From a checkpoint of a small mixture-of-experts model trained on Wikipedia: 256 experts in each of 5 layers, 800M tokens.
Below are experts of layer 3 (counted from 0) of a mixture-of-experts language model. Rows are named router (the router's row for the expert), gate (a neuron's input weights, with its number), up (a neuron's input weights, with its number), down (a neuron's output weights, with its number) and show model dimensions 96-191. Each number is 128 + 24 x the weight over its row's rms, rounded and kept within 0 to 255. Numbers have three digits each.
After each expert's rows: a language model's description of what the expert responds to. This comes from a sample of Wikipedia text that the model never trained on.

# expert 41
router:113158140133117100114139187137112109119149131116156131126145115137109116095083117126155099108145146098110123122098100113095121143125080111139119138090149166162078147148211131129089132102114134130131131114122129109092166122113119093150122087111142140105119157149153103184112162089126162094
gate0:120131096175094140109125147116164101169129068116131093137133136128118135099116133160169107134111109182140114093124091162115132143128083128135145149112123158170115130123123102155113152095141141116153150123156112142139119181146135153100087122149116123122147136095103117191101148136133109092
up0:142109131106175115152131107172106142090096182133105170111093121141126083157094157124121131129126124093136103153134124131150139118138182155123090102147132145107140131154124096098132105126108150103111105157120152164147152097126182094128166161117127133153128096127146131080131101140121137171
down0:148112146114107102151133135142098129118092158115144110108130168087135123153169099090153143132150193071096145104162087147125146135169162156122145155142102149132120143134133117105100119116108114148134069178106138105104084128128149102144101121114123092152095150135109142108143093118113138112
gate1:125138124086129095146136157150123100137117152131134113099131099095155149115162126090133155091097139163133140176108086118143133124077148110126141134130152105116109120127144154110149120161162127126111132129137104121095153128109110129181138105164140103088145116140152161094096147128150154096
up1:133100146102122114150139119163173146122129139128153124184095151195177123124138210199103113118099139121137122103098134115117123099149098136164110125135172102169148114125164119136049109113090122137125130121115102125115084134098143159085100164116148126110119096159108135118149102150125115111
down1:103123132123144113099150131174138137088164065134109125121134136165115114132105104123147109134133116121134113106153148124141131107149097105153105104104119105152135143123180132125154078121118131143084134070159128122101111087124107116149084177125102175141089090122129118160128116130098130130
Description: Articles and nouns introducing works in music and film text: "the 2016 film", The album, film, song, novel, track.

# expert 22
router:157150149169080141114128115129148104126104217140133156089167172113088143146119166108153123084128123127156104110085110144109126122129085147151130165133114154113137111096151140127107150124167120139157149112161149132110125125088142139132109077109174096109134157165091136130122116123057101170
gate0:106122159144103095105148156133092140091140147127113131128112162099163153116131123143175136130116124153088153165109108152129137120133153149138125103111184136082149125147113127128166097167138089102101132106132155142116142145112168124156150116116119137132168111119124108146138111107087083133
up0:130105151108103091132169127124064155119141133126123155144141172119128154110186111133165154141092121166116150113119103127129146129149151121099112127104151136111160123120123138120126094182194104125113143117140143151106147150087155143141167100098135124140141138159145105147142091107098099089
down0:123144136136140112135124144111108143121121125137150167125154121117087149083135072096139137111196143122117119069151119099118117118130146085119097105079141169155102110112161135111132112122155159098160163143117137096134151126131132149151129136121109140144114096122139130135150101106107142137
gate1:157162125139125150110122121119173124148146139113112166122123151134120135109160103168134119150140105100150172128115112137169065136152128114114134152096105151149117121105103149159141139118115115113123153146116181181116114086138127143100111133134088124137134136156153109122151125168173165150
up1:108106117117133103090113110071155098153155128110152096143099172128154144126184118107113156139094148135153146126137174108111188166080158132153147091116151141118131114125145111141172135101107129118166139100140151118140109127154170132166146135166091124131138118134143151145123125121135117140
down1:082125184130119124095154157101144094160159143117084113095099127124144135160091156076157141140133149127143142147108145161101120075156127130138170112129090130120107105134103118114078159105163168111125143141145151085178141115130167112079079132126109120117166129095133159152086127160120107134
Description: Unit and quantity tokens after numbers, often in tables or statistics, such as %, million, km, kg, people, acres, m.

# expert 47
router:133102101097102088081118185150135111129090120129152141137101109134113144082098110150151163096163157098163115118120118092123133159113073109140146182162129122110116119089176118111188138132125113104147131098177146143106112125178124149124122101085134099166129103124126133173125142160099113118
gate0:123150123088140127128160174153122098118158110081160159126142120160137158102111118170122179113137151115156144147166151096150135177134137155137175128110143119077146122128128130138108085097139090094057123177150157123100120088158114102152095141096128119110149152134130111143123150098113130136
up0:130150152093124094124149173138112101133195093143141169129150115151139159095121108195104139117121134126155127135143155111130126124124121132105149129130140141100135104144151130104100099117129081138090105187159138143074096083154108120167106144116111127119165132120124134146126160135116124132
down0:121120156099159135156124135136071140131169110144131073106158118114172126144118104118121149127161171103163141143116150077147138103117092171141081155124100154150127129161152128168126144107090085144129126104144131092148153114132132136119125103166144126096106095151136129136144164145088124149
gate1:105157078172101113110127080162114177139109106104127139140070147083121141156107111138091144121163116120132131093109129124133149139114116093133127160131143172102106132077134171125173159121142150127118101134137150154156112138138127148126151179111186109111102138142132130148141127138093125171
up1:129114146146182129160093139116112103088134110136119083120138108160114140147111149164147137167079129160119109156111144174158134152123116140106180116131134114130126161154124113121117125114106109130154170145093146080138132118138108108106097101135156102095146126150111144101082143164165086070
down1:125163160151138119085135125132142113121111145136142152112131146184113144140140136113146110101146104140161097097086114130113151090090168130121187113129088096191068092205124136104175160136098130110126132127111079149127099154178143126095124116120113129182118108129121154116103131081109123106
Description: Instrument, music and artist words in band credits, often word endings: cell-o, key-boards, guitar, vocals, bass, singer, poet.

# expert 43
router:153117128161123137102129131131153095109130193112137146145136086123146115115150149098133081116147141134077105134111158169143140104100118193118151132115128117172121121159128081117183095122156098121110145104162148143143143147136094142117086147121131151078119126151128105122079137134141136112
gate0:191149165150148135119132142137153164101152140111122110136174156163112132138148123137158143115172141114137123076103127117148128102120107145121154160123139115124153102119121138104146131144142115119155154111120171096120166117132165130111142140136103188126144135146087087136125139171162154148
up0:166140158153186148130112121135189136112150130130117126158132147138106106160132123141145107117165156155127176096120119141189118087111117143130149134128136120111193114115118133127144132126148107154185149090115178100119129116155147157119144144156075182131137126156101093102128145156161167148
down0:135113135103108167141128093133119121147117092151153100127128141097152151144127154151125083178150154160069113143136109116141160149139134150121147140166155118119117121149163113124077132117153097140101119144124126192143131129133137108144143136126132122111140129128112087135119141149122134143
gate1:126120119139113093110094146120111109114090179149129140124204112117112123145140143149135118093124105166099125088131117121104149120084095158143129151092144145132128132118144100136111111132111124076154090102128123151101149124128168155144120137129177093122128123132136102147130141169127124143
up1:118143124125125149174120145170149172116131096106062144144093127111139114142109144116134099152132155136119146151121145146146107116162128098108156157160117106125146158143132154093128140103115117168085125162129133135142095151116096104123104126120118161126131094142108168106135136104133144108
down1:112137120145097086119110118097087151134088147144088124133129114122106119109107156120095119074148084096150101129123112158080123124117131124147121078106139109124123114097052169115118114121132138131124098132150097078089162139119182183141101129066138154118131084165130118119092140094100107132
Description: The articles a, an, A, plus one, another, any, mostly after is, as, with, of and before nouns or adjectives.

# expert 42
router:144127094168120163091131113127145097122079167075131131137163093159136152145128156147122187119141143096096122087113144157128140157103144092155135133131119104148109148085121131103096167115120126110147123179094125165115168110157113148171117152172143137138127121152163106157109108148089125128
gate0:098125112174119111132126120138153109106124177110130142166169106151137124122141127104128146095100174127111135145087136140134140089133154150139158148127126142141094140116110150110104189140147106101094121178077141166107091120080098125139105144126105101136095129112139166135155121141115143120
up0:101122137195125118136115111130146090117116167127128155162160094168152135133144139122142194116119170128100142126114147174142146095151158155146145148120120128116107139126100151123116159114153086079106111188075141185104092122115096131145095130135103100135098122118125159121163126153129122124
down0:153115166135143146117158142078138156098097157118114111141153097144126133143128139150149125107144124137087117114091086134131193105108162131064155165113093070130117141139146105140130184100150135088128121126151101121129142148083135119141146171116121146109105156135148130124169162144120164153
gate1:146160138145141144136138143118114107110094164123117138137145136138139146136138087074148181127107133110121101126116157144156126171110108112113146103091147088123102147096145162143126152141138139136129139139114113130165165168125114151137131158157131150129087122121114162097071110110135098111
up1:100106116095121115129098109105142144139138093098160116129115093153145106125111156154131125125151115154129163166123142149097124131145160144193120124131131113134150118152170098099118124150150139090150099119125125101105079113116123107066092096140109148138181155156112114133170146140128108145
down1:156131162150122154138141137153090139118166120105110114139146150105123135113069172092114128111138098164149137167152113096145131171111129128090149127108138158089110121163123155108160110134115131159182116104167104121134100167167120111113087110084104157138153109096149098134136108124142159126
Description: Degree, minute and second symbols in geographic coordinates (44°33′24″N), hemisphere letters, and pipes or digits in data tables.

# expert 27
router:089120105164144105157101152133070133065106147120139160105138142139125148075133112149162158065161179132131143076135124141149096111136114129123119159126151124161093145108172157131159138122095142120122120158136149159127137172123116134145139090139159146105125131115130093155099119136117173147
gate0:140149118167119129142124129133107140098134100134111140113129140152112125139141129149114113129173118130112120121102183126158099116133115112116130125144140077098151147134155108147123132129049053111130140115157130130132096121115132116131128167142144105088081102100127139165131165111130140142
up0:092149145124148112153102106143115134104134101122096081155123100129142122097185149134111105154161086108121068097130119138134167121160129129127149104121142150128132119171091095140119157128080096142091100132136154125165134120096126159095117135097094139137159080138111130126147142140159128088
down0:049106117130143105132178154085143099115116119114155144112172109114158084121151146121112136103114148105079122098093105128137108108130129081136062153108100148113126103165133152137149125137161130104085123114130104159113135144147139154126126115120101149119113115145093097102143075138148134143
gate1:145124125118100069172108156131125123148175133119113096093132098157133155139144113154133118115109155132095125123171127120110144141160106163133127126096099136114105147137133096152152133129130145100121173152157160081129106121156091142100155136113114121103073184140141144136106107122152136136
up1:129138127120136101161120147132139114172182096143116099130151099107142158161126127137108114118098133149106144149191144135140170120136109103101144132114112139114082147158116097140136184137146157104119145157138127114138138114145111140125153134139131129081099158152133149140098103133156108108
down1:159130116133118145153122104141121114179169134146180110075097105173134106115137076107095117158131143102146105123138139130142106138107165126128162126121140147101158139114169110148134104129132131112152123120128150107154121124103157151124161124143113098092152126168121115104092140116114119128
Description: First one- or two-letter piece of capitalized names and place names, often after a comma or 'of', such as K-umanovo, Do-ha, Tr-inidad.

# expert 17
router:095108102144164102081115138128148176112090121115116157088109122103135082096146149158154121142169160136134113099100100143134117154122121142144125120079157182151147134101175134079161133132122146134145102110143160170115139084155126127113140099109176138134144123099094123124124126178140160128
gate0:139110111122122104120118130163118141113155154129102140070120136117133083114104113133140112165131120134150151124103163102151107128129109083095119109135127161119114133101126137136153090121110094111140101142170152167149121120182122108163133117098102137145073140138134140129112092153174117111
up0:108113112099135128115148119135118117125159129101110133094119124104160079131106087143122118162147096163144143126132156110152095126100120113098108102141132196127146108101122125119139088122114106139138113131171127168137097134175123088152128140087101136109088169125152128138115079134177133108
down0:150133109096072111115171095101158138125140101151112139096198136160155137124087111155110140132119132118145138129116120166100093125100132143121118112094143097095138166149103113129104118156149120109142144124121086135144102139158144137145096132110146118131157152119106110123153123102149100136
gate1:132100129074129120125084102148084118092127143113118120124174129120102117126165109131101075086137149106168099120120114183109161151145161145150127088127082108166143123128173143147138138141176152062100106140151111208094179116112122153121124134125117146100085128127126107148109103151179151149
up1:095112162150113134153179165116142112131150129101136142103106089177143172091117143098142170166095113140095169144155139097142089134169120112099119166109143117092110139102084102127173155117128152203114174131089159079137146172118090110143135118103128136153163128134121134156136152106088125077
down1:129107145153120091114145160106123122141105132142109124115139099189114117141098118149118097139147132136134091108133190112102127126129158158092157139135148169184145102138104120160162134086145143142097107103146114113119114130136122141112158104149121109112123100110138159136083132102112131150
Description: Periods closing ordinary declarative sentences, often after a noun or a year, e.g. "built an extensive network." or "published in 2014.".

# expert 14
router:145150179160125140135119143174093134091112129119187128085110100147119099093150171125170080137136128123113141130110104138128097149099113135131159132101134139140093122108146130115121090147144111053098126146159127169118193105165093160123125105116151150134106133094120113106132170096150147115
gate0:076162174127152141125116130135140106160089173135108148145124156157121098143102152141134145115133146125124124151140125124119141103165131109122143154104178106093092104157150085154141169093113099112168165178147135189136157114162115143121171133140110178096114113165114103111086139138147149118
up0:109142178151168179116161138132106094107166104158150107166130141113125137143094094104155121096167148147140104112103155151115130140135100138134146156111101157097167133130091122099130137145170156142138111125132133131139145151126117129140111130093130113128123123135131121135116099130128157136
down0:101127144106148107118134136175100118145135165155061122154120098159155153184116116138137099122133110159122123131150128067132131098130112138138136083116136100119109121112163139097086146157139120168153148132114155123087088146104133057117134127153113093103183153110130062148142125143103143098
gate1:105113123091153139158111132125122102117180121127131132113118136136124119105061106127113089161152102071142102107126111125151090145137125150116132142122136138172136144147126102109146130131157130110176120127180120106101126117105080125096117162080103165105084138108140114136103134114121183143
up1:109110117129121143207123130125155141116144115114117077094083132101131103107095093120129124170180075132130113052142103099146078155097118118134137147138104123170135121128104105107139149110120142159126143126153117082113152102086115120130120152086116171089112141137179116122170121109137185142
down1:134124136139125132106091121124122163129112125097157116092135144100134124113125152111143118095077101079130119114077143126166134143134126127129112133146060128092100118096123102152147136109075142119159130112099115123097104131135143065114087167145171167118116138135112112133111157133102101169
Description: Career-start words like season, debut, release, began, opened, plus first digits of numbers in table cells, e.g. first season, 284676.

# expert 4
router:142131155129066096142095130118115111112140133146147123159125115115112141122144144104130122118163133127144095119159110186122109131106154142135084155165134129085111133107151124114130117132155158161162113119159101164129162139141096158154104140133088138111138124090162102162133093116112109103
gate0:137127124151129110119135128141158078097152120107110148148092133105115137115125081100116128140159096103146144095158152132160072130147151104099156138115183082093121166150120127142129137116108130128154145109149113139144126094096119062107108107142153165116149111127101178134107147130146138154
up0:123115152121116108149136131157131066130167124120092156166099088098097127109118112119103136143146101142148132131129160165146093151155140099129153141119167082102111143112132117103114151101132120148180158099116104133130138116091122099142121112107153173113164106131115163140120151114149141142
down0:133141151107136131130136148144117125094156146139081112139164123116101158114127099137160116092116122118152176121072118119088152128127096120131143142163121080143111131112156120132108151134149126106155157148159121105104136169115133104142109127140122144140149143110137144130139132113109146137
gate1:105153166100145105133130168120127138126142118161131143127079068098110127070128137162106186119127133136120124154127085112112170143125101169119123110145099088120123126077133093080145088149164158104131139159111142190120142147103101128154128134112124125134159163094138141199106123123110134130
up1:121119092105111160126110113148124127112150139095125115130167157166107134167095134101178119126142129100136107147139152155130068116142160109131116164098158156136148139185122142123125152110115101094113126113125148078149117102168148118116127117152126128136087110137150112098157146134124135140
down1:144122118140138155086107161135158119102176089149098124062138124166106132100147133124151122105161112134110126067094153115142163112096131127128160118146145057169119091098136118129145119143110098135119160091156118125153131131141152144131107105112151123112104111158160095092109149140086087141
Description: Place and setting words such as beach, coast, home, tower, plus name endings like iley, aron and aged in "(aged 86)".

# expert 11
router:094103073135119110111093149141129091098087123151121165139144156091134123127105152162117171137174148098127137124110099124166113146102121199125124147076149149131137129144182113111150148137127129106144157098145153138122117120142142104136139074109126109140128129102128113122060156147122151193
gate0:115133156121107142127120171124143108134083106158121112131104090138096097125115124084151135150142104095115151100130133115170131127128108147121126163116149119156091122131135132115128111113126127169188151147176134136122121146189111145124121126150123125089087140113122124108112147158142160124
up0:117132084098140136144078080130095167142095110127172112138136101105138108133101121142156117119146128092145159191129134130096161139141124124134147142102139168152081152076106137116112114169126154106133125078100143150114119135088160091138128118108153104147133111121110130116138129132098099123
down0:165154121095133178153101148113151136076132141178134118162106142164059116114120120105124124132162126140145112148140123139112154142166160168140148097158123080142087168126119157103109108145103144115165084101150179096121146133133108127134162118056166114115131140131146136113138116115120110123
gate1:116110149130116139144127127151195137148110116121141130125127148131127143171117112134134134174125143176150118117098132151152135115116161160094141163097151132116132137101134113094083156162181086097079059126158119135150099140149120124121133111138125119124071162139152122161126138131156137144
up1:120125124148138159133131126156189129143100108158114157148123162122133154181126107144125141149109153173133119076111110124148148118088159143128142155128148152102127155127145126085093142188154092094089067121149132122143093143139133135122125127142109132152089160125160143156141150134144151150
down1:105116131139110177163133135118143102128102083086129134119128127157133126120138073112132136154148104123138110081102162109123101117125118136099137136148166145115103149096133147083091092107105157101106109126120135134112131145125161186159143133172109123159139145100124112130173138038149157123
Description: Periods, closing quotes after periods (". ." ”), and line breaks ending sentences or paragraphs, especially closing quoted speech.

# expert 56
router:173138115129092129145166151101149143122137151101108116138122090113114130085114114116145153121143141131103039118120206073102121157121119128135140175080137156088090132111158099114135111121149082120099122163142168145114181138110115171150112139128159127124110169102161129140104146140129108123
gate0:116140092171114150094073125128163096118124115135076155144164132114124135125146119173113158141169151124142098164142140103115134100123145101155125138088172119175152100122156129110151187127102104118121118168101120144142116122159131136139117078138093109137153133115105138144131161097099123084
up0:151141139155130134128099107147162109139123153125068146128150121123149119112136079153087127149165139125119110159139196109107136084139137095133143140084174120131163107095168141121129171129125098143158086167104118122125089122133125135147153085125114153140126124126112132138113123119138144146
down0:151107086122173116121124106100098150145132102158096127178069121176129138122080119129105105174157099166115160118135140165106141150158127126133075101123154114159126112144144166141120092091083122134111203128144166116168118141153098069067084146108155155122135111143110147135125163150147130135
gate1:131176141159084179129084049146147073111140140151129142125141091129079104131098138133107124137127123097120121120158129071132135149139124133134088166091120119154154132070115143139134163126120137154141127126139171153116146135077102141154098127156144146088142137118090112135086112118135177139
up1:132184183127112165132097083180166114165152164161130136131149095151119116160130158110076139159119118112095113154166136104097096159082150109118160149094109129142138113071116150164142169126096140157190131146117151129096134086124095163142178115185136137103143153145121173102118136129170133159
down1:105158137171160122129184125126129135131140117119131134122181110112122102122122149135140118123102180121098094099102143158138124149175082107152173115125134093113100128125146155118107112132125129109124132133169112154138110110083131144124086173160120120153090127108129107101070117146130148150
Description: Final pieces completing an ordinary word after its first letters, like ph-one, Gr-aph-ite, band-le-ader, ozon-ides, plus drug.

# expert 16
router:102152084119096135121087105083138089122084100129157141082123109108075131139076113146134108098146099097139131143141109124145136145126120138185140134089160132168089110121170154116138151131117122142118149111165136124086150152124130107096139104114155141135121101118145135135093147149108128089
gate0:118138141104142157106090089125104137115104156125137099101125112097163110113152135138113187059159170087154099132154122165132156102137158134138148179163134100150128121116104110119121130114097097187111131123175129125101104112133111173118140116177105127095145089072145144135132107114125163166
up0:146127159093113138168131104155114145131113117135130109093117138126151108103113182162131100116160090111081149102149096099128165105095134110117135104123099150119137156115171148125107122125142157109116126173140162126136166117113140123147072132116164155112100133109107118109124135108116108079
down0:123134164077102136109156113093071148136114132125123130129149135099129092137156169118133124116135126109105117145149188140160180127114104128144102135109128157136127138146154101085132114079109148186125134109136178142127154121126162131137144136167109158149159134119156130154122120123100131121
gate1:152167097127186112145154093152155096150131151146115117127087096143163134155140095122115120110144118146119080140152122119139131118135129096143139124100139107128157133127137072125116129126114130104141092131136096114138121103141118122147160118123128147142146130126107072139135121150149196124
up1:140159113124159149146125097122158083142119106108166134164119141134170165155162094117136120147089099163134063155131094078141098129139129126144165110104110111105127108141138116128100094134126122122110131119116132089137101139135105118185165128130136137149096092117120126136121136135117188102
down1:118135129131153144173127142142104098111118140083146124132122160083155092139107088115087132119095104113106106139131142135118161131150113167073154106165139159119137151139146137136106132094136173103118137137125104133149122133121110154103108093124109150144129123112079194112108098106159119111
Description: Nouns and agent suffixes naming people's roles or occupations, such as player, coach, golfer, commentator, publisher, president.

# expert 49
router:138151131143145141140130147164140130054153128106148134105163149165103122139109114156158165128177149094121122110103117107147080149119099166122154165153164142112132121117111154134163149185142096104135152154144164145122105158143136152128142113099105124129109142102122120110120101123107158118
gate0:114125132141110131123096150115143086094141114159145166136109173118095147177130089144121085116167133154124144102106107101093112125109111140118127123161128123111130147117100085121156141151166158109175137185118098170133111121136114103115127116112163156101126171149135116152134141081109136120
up0:161147151145101132111089140138158100117150106147149131107131188145102152149112093140148090125174145170115132098137117080102113151139099124119127117140146086096161138109103098111121144133179116116168125180126107124143099142128117086120130129114171145102112163162130089154159122076144149137
down0:124139128121111077071137123128142096130105125150107096140111183157142103143136136107121088163119093190120121152123133137148184130102092075103109113120106155165148175130148121116125143139146131118138084137099131151096133133104150145115114129110114089102104127119167088152084128111113154141
gate1:108139094154130136145164147157081151100165122148129135120129135123133114120135177148141145138134107165095116112118141122110128164108125133128163127092146143130105067195106107129145128098118171132136106057144093112127139113072137163105184149151137141127119125124128125066123157177153159138
up1:128128140134122118102074117096159089150122150148157116104127123136135144111123127150127117123095109116158148132118137159121122077165112099131078138155079121093162175095131140129152139136121094102146173188099155155122111112191117093152069085087126114121129145171120143172122106085083124111
down1:090122079129127136140084135109137129145142152085182115139164105094128088127131079143123088164135131172127106148166091163118098119091155122094145117147081139111123156106121173066110130160126108130103102146107137116070124127118139136122160120139136148114150151090114102131137136082079099108
Description: First letters or syllables of capitalized names and proper nouns after a space, such as Bl-ooming, Br-est, Jess-e, Bel-arus.

# expert 52
router:134139120125097158126109148108152086116134095099147120122149100120119126101101141157149168096146188141118135145142160084133163082087141132121109103138131132117157135118150132136123139116114128143091153181131118129120127114110106116137072103118121107127131174128146086122087144109131144178
gate8:136156168100154076095131155092160123114119118144099082154107136132129129143143154113111109109153100110149186096122158101077113119162136161134106086064096107107099104104140120102101163135169143136147157131143135140113139099088132155141119113125125114133154144137124066129138159099149133101
up8:120138141086134113107159180113152077091109140150116089169124150117151096165155139101120121098093135100141158111137130139133108087111146153144089089125103110107141115121156149124109163143177103127134178144145152137119129114090142131116107102144151090125151104116104078125091132115129114146
down8:122102154151155062167132115143079099152150147114113150123151128106120162111173113117122133154120088122129146091115122096120151152115147161123134143131133093114174120171141083094146121079153153110146162122079124141137141152141161127139124128179114128133127119111138137139114114141155094101
gate9:118153171071150154101126141146116122154129117167113103137105117146149125100104111124106124101125132126146095103124116111146110117165145099125138160131139136106119095105132125102144154116123076168102104121166126121113088118141115119135136126127117115169151100143127099109087161130138101149
up9:154144091151119118101152136113142139118147093144161140160145137094106098172120165161097136089141155098086175136095112131119152145169114122150155136096101140132100140086133157135123110157125173117139124086126102097100128140119136141128055130096062140141135158107108118141142106068144137114
down9:106164106165151114147139168080116104136112144136113125163104143193164154121151123138113120108081134124136128178134171106155133173127124150105138147112093131140118114126155096137116127155118103146132139129129141135152099143134107100122108108125166141109151106119119099173115094110196170119
Description: Function words starting a sentence or clause, such as The, There, However, According, This, and articles after "that".

# expert 13
router:120116141123075138063109141108160091139119139070112131128130129145106161135129158155129095087165163089112137135159147126203132140081152130152109125122130145152146162107127167119100112155124079150131116150123166170104145174142135126100081148172127154136106124140114146147084144135092151168
gate0:093113113111102134109146149142148117117093143102135151167181174141154071131126149148104160107103159098116146118143132142119082112146109095120097088138139151103145115148132113115111126169154196109127121122092112158118188104149138125173106126146144150109124090115106130115119143138091154157
up0:090122146088110138144115102163140142131107137152113162124160158122151116097138147146109138160147137125154127125138118111101152112139142122096138164093135146134144155129135109127110158206163126132108085108126164136155129092151120124131124106121155133135101093112144174130143175145131154152
down0:165140145106120122122153176165151126120126118117128125134086125105145167086113088178132151131123122091120146168149117139088165121120135155137142129113089156112062135115100122166128105127139142127141145136121109111142134131111134133098145143123129124122144098109136077148128144121135164151
gate1:100117151100157103106163102120129124113116168156147126133137148115137147098145157157143092172109155136118163173117126089082130179129126162112119106133121139147089143112133129169100147098115157091135121151123132152143142128129115121134116128075148145125090133085101157168118096128140130104
up1:111119087141124103183131145140108141147131081103116147129138105108132125146134102120120140099153107150157098089133119158137118090123102112140120126145109122095155136150127118082145131110136142167113160101113125125107136136126112128144155130130120140132191110173154101065137129153119059138
down1:120117135127163133091107161126162128170114115113105122135120131143067109169090126122135151159109143115148112101139100110120151087116145148113109142142158129151083128121133143116132115171164141112105137145106143099113126113095116140083138161149121135096128121118108115123089140144148158139
Description: Capital letters and letter pairs inside acronyms, codes and call signs, such as ED-A, TR-IM, WC-LO, plus route numbers like SR 201.

# expert 55
router:140131163121114096141104150083128090132145139110132170140161124142133117137134121112151165132152122145133096123099166084096102142116064117136159105063135137115163124162122083110124130156128094133102107130122122134142179132095124196130110118111096167133131130132098092143107139141160183150
gate0:093101116151132106146170115105157150136096154089075164089141113129082133137095131153150143133115132158185108128092111115135111138137101096155161124090105120173126156144161103154163148143146138115095152130166152137119143148114121156114073165122108101134152156131072118105102110129142132120
up0:164145177110167128134107101152076093119136156141123124138136131129147147110139141120129111090086076053091110170100109165111158140095177130156115130126143124104112118128084132078101086116150125179139129149163113165172115092140102110107114109130143144103130124098199131113135136143122163163
down0:160177120124124118117096123126120109145153145094137096171135171158136159140089150123124113088147158114102145173111101109132122164164104098138113161113104108137145120124145149131130123114093111137103111096171112095162121137130113071153153093097120130113156150112168138138111103121125111136
gate1:121115155090093115108097120104116161118132168119105159113151135119128112152150148146126111144115127123147125135096074137157108163106103139092122117098184153118139151148106143147131140138127130113110109165168120127143139113082099140106127125118107120150143151155087117158152099090119140138
up1:126067125102149092108116107082136138104164175113116145130143153134108114147150143161092147140120167145108091126108078123142111134118140130145101110111184154087124170153126133126165129170142082120147109151142146106164133095088094173100117130123104107150165116127101134153163122105138113149
down1:167120129137115158119110109124125114153129123163145149122149118162154121131144153110112120090110098131148157123130111146154138113101168121117124159153164108138155137173119121157088123175126139122091125146121110107107108100116138104123132123141096153129174117192125143129154159110111134158
Description: Common adjectives and adjective suffixes such as neg-ative, unus-ual, political, new, early, popular, plus leading digits of years and percentages.

# expert 21
router:132104143164122171100124130171096120120130149125102145161134128133103130117116143117150100119145114116159079116118159147120125107111098151126108140110147183139125110146194112114125182116119094119116143135180154158136148143147114155109129137146134080106149139129140112118112135155107125156
gate0:164149123142130119076146153163126082126141089107162144098125069117115141118070130143117160134141132134131114112123127086113101132099088117127129108118163153112115132116156155108143100163193136152104140135143111085112125153122129096140131091111151094092103147107161137126128166167122146164
up0:135131117100128122106136128176136081120135098150124127123125153129095124163107136111097124142134128113127123118167139126129095130111124111088103155116113118156125127132124171090142115156196109106136134089096111082076141113099176140083104088099084078141152174111116127131137137133124103079
down0:104126130149195179157093117142127132133106136133129116129138129097152125128102151140135170140122080158120125109124126117134079121121145117156133113092103160137173143152088183164151136130097156144126110109160139109146123170142102112102109123124142143095099130098113153124131101145122062152
gate1:169132091117090111148140145135128093154144094090122145137135130130105123124152130097113194148125123156117131110165138086134136106100157110063161149108126195177126116132147153122131133153138148084115126128134151172159131160135150135090147105157110107132127146148124089145117107105120121191
up1:125099167135147130125153125136129101151115127117085152122119101134117125167136098143123174129170128115156138126102094110085107143141122112140087107122121126062175142110117179126105138124125142162140156129099092094134172114081158126141120127101173106158131117134079139128143178135118127091
down1:120112158073146152110139111088113128109092136093133117103103122123102061103104116113121162121147124114130154095124107091144080133100106121120085122167145142137138150154133145089110094168136158143139123145099109106146104150111170169107125107143109149127138144192076118122145130111124102124
Description: Word-internal fragments ending in consonants, mostly after a first letter or syllable, as in Sw-ed-en, Alm-ight-y, V-ed-ran, perc-uss-ion.

# expert 38
router:142132143099140115154098131166102106122114109132134109149137121137093142157124139149147086113152127149069037105100128098121126177149126114135140125088117142153174129104098082102095126145136107135125139128124147164105134150145122091131108138135133138107116149105144109153090129146146137108
gate0:113174154128161152107129140132098161103110123154110142146117128094122165108110146122150116087157152139102105147101138135105135132114147130111133162104112129157143069108127152091116148185143102126142128154150107181097096116189141134143123132127133145124144143206076116146109150141107137152
up0:137100102126099093140144087136137100134170122137112156147156136110132092115149151127135176151134105110181147109140081108139141136117130097156121124147145130088103180127129115170137121085094133104101091125108140112134155123096112130117158142105162121143083093083148158146118086136123101106
down0:100139122133136124100128073146144111115151156179106127076106119144151147102134115134121116104111098182132161183125114116126157177107145161144132139139133134109161179126087128096144134121170154133106130130098094141126082153078138106147135103053124111101127127121141159117126129093127163130
gate1:083126079108167146065149130064133163122118154123193130139088117133118077137137137147137104107114092098149093134119142116118126138128123159132119146130113134113127164140152144059135113099111121108120127126153154144147126155158151106122150142140168104115132170135139121147128140149103109105
up1:082124088123180088168132149130133185128100156095155151123096126128128106152138134126105132126134103101128094129132083137114103113134096163112112140149120080091123134164125139118142162131140151128129108156138124112118158186123146106154133127114145139089129135140158132166144125156137143103
down1:132137155179120091109115153178134102117157122097093188134145135140138122137108121121129152106128123149128126130120144113135143122106125148103140099114171108145151138117130120116115149163133139107131147112137143170149116132136096175156130142124140118087100132116125123140174165120115134103
Description: Word-final suffix pieces like -al, -ic, -ary, -itional, as in fatal, elementary, traditional, plus a and words like especially, particularly.

# expert 58
router:158153119118142169149111126178105118098113115097097130107137126159103130137154150178131108124166143084151155121093139106127161150107135143115148142101130117134124172107075130068123175163115114139141148152186144156121095165114118100126102103104155125117108133132154112134111129133096150091
gate0:155098093147120129169116136149086081122089110150086124160138113146130127139096077146097122111148165144135130095093121117116099148109131111172056124150138145185088104130053143125135141126126107130111165143152094101129125158152101181154149097081087118125134126085122134134131102128063136086
up0:136106133116155109092162124151147135156160089110143130172134155126125130125154181155132135159116127160141082124145101159145147122129114114093157113071148152131155134145169136148101130136154172135140124149151159130135219083146121107122104122105113092148158105156130110132177167157174109152
down0:112123119100163114130142132150146129127151163120124111123173123150135119132123192152142106154103145107124129086142112098121168132132127110122116097139097128159189113137101097136128112121143148130139095126125158173145102138134115137147097119155104116130127153147113101145127156115165096151
gate1:167115154091128085155131091117149122095139089114110134137113093132093082114112114170137128112132115111116121107122108117142127153142069103154161164138138138178143146150114131104133107115135087126105137150139134145132100096091090166157143162149124139136116092137122144121115114126134152127
up1:138128145106118128118142157140141080158142099120158137119159113061132129153144130145130121112105117139125111155148068116108129099166124113135133161153111120131095096146136148127117150121113118145129081115128115171108180141133102074170136095135094117083134164149156118135062141198128144109
down1:085099108131161117147108110111100170121158177123123182155106120161106139097151172157157144128129119134088147136099123064159106103127151109174150097116144171135143116114101140118152145110140192118106129063125129142118110123106125106119158120100145121144155113152103156123151131117143114128
Description: First pieces of capitalised personal and place names, often in sports tables after country codes, such as Hu(ber), Cl(ara), Mun(roe).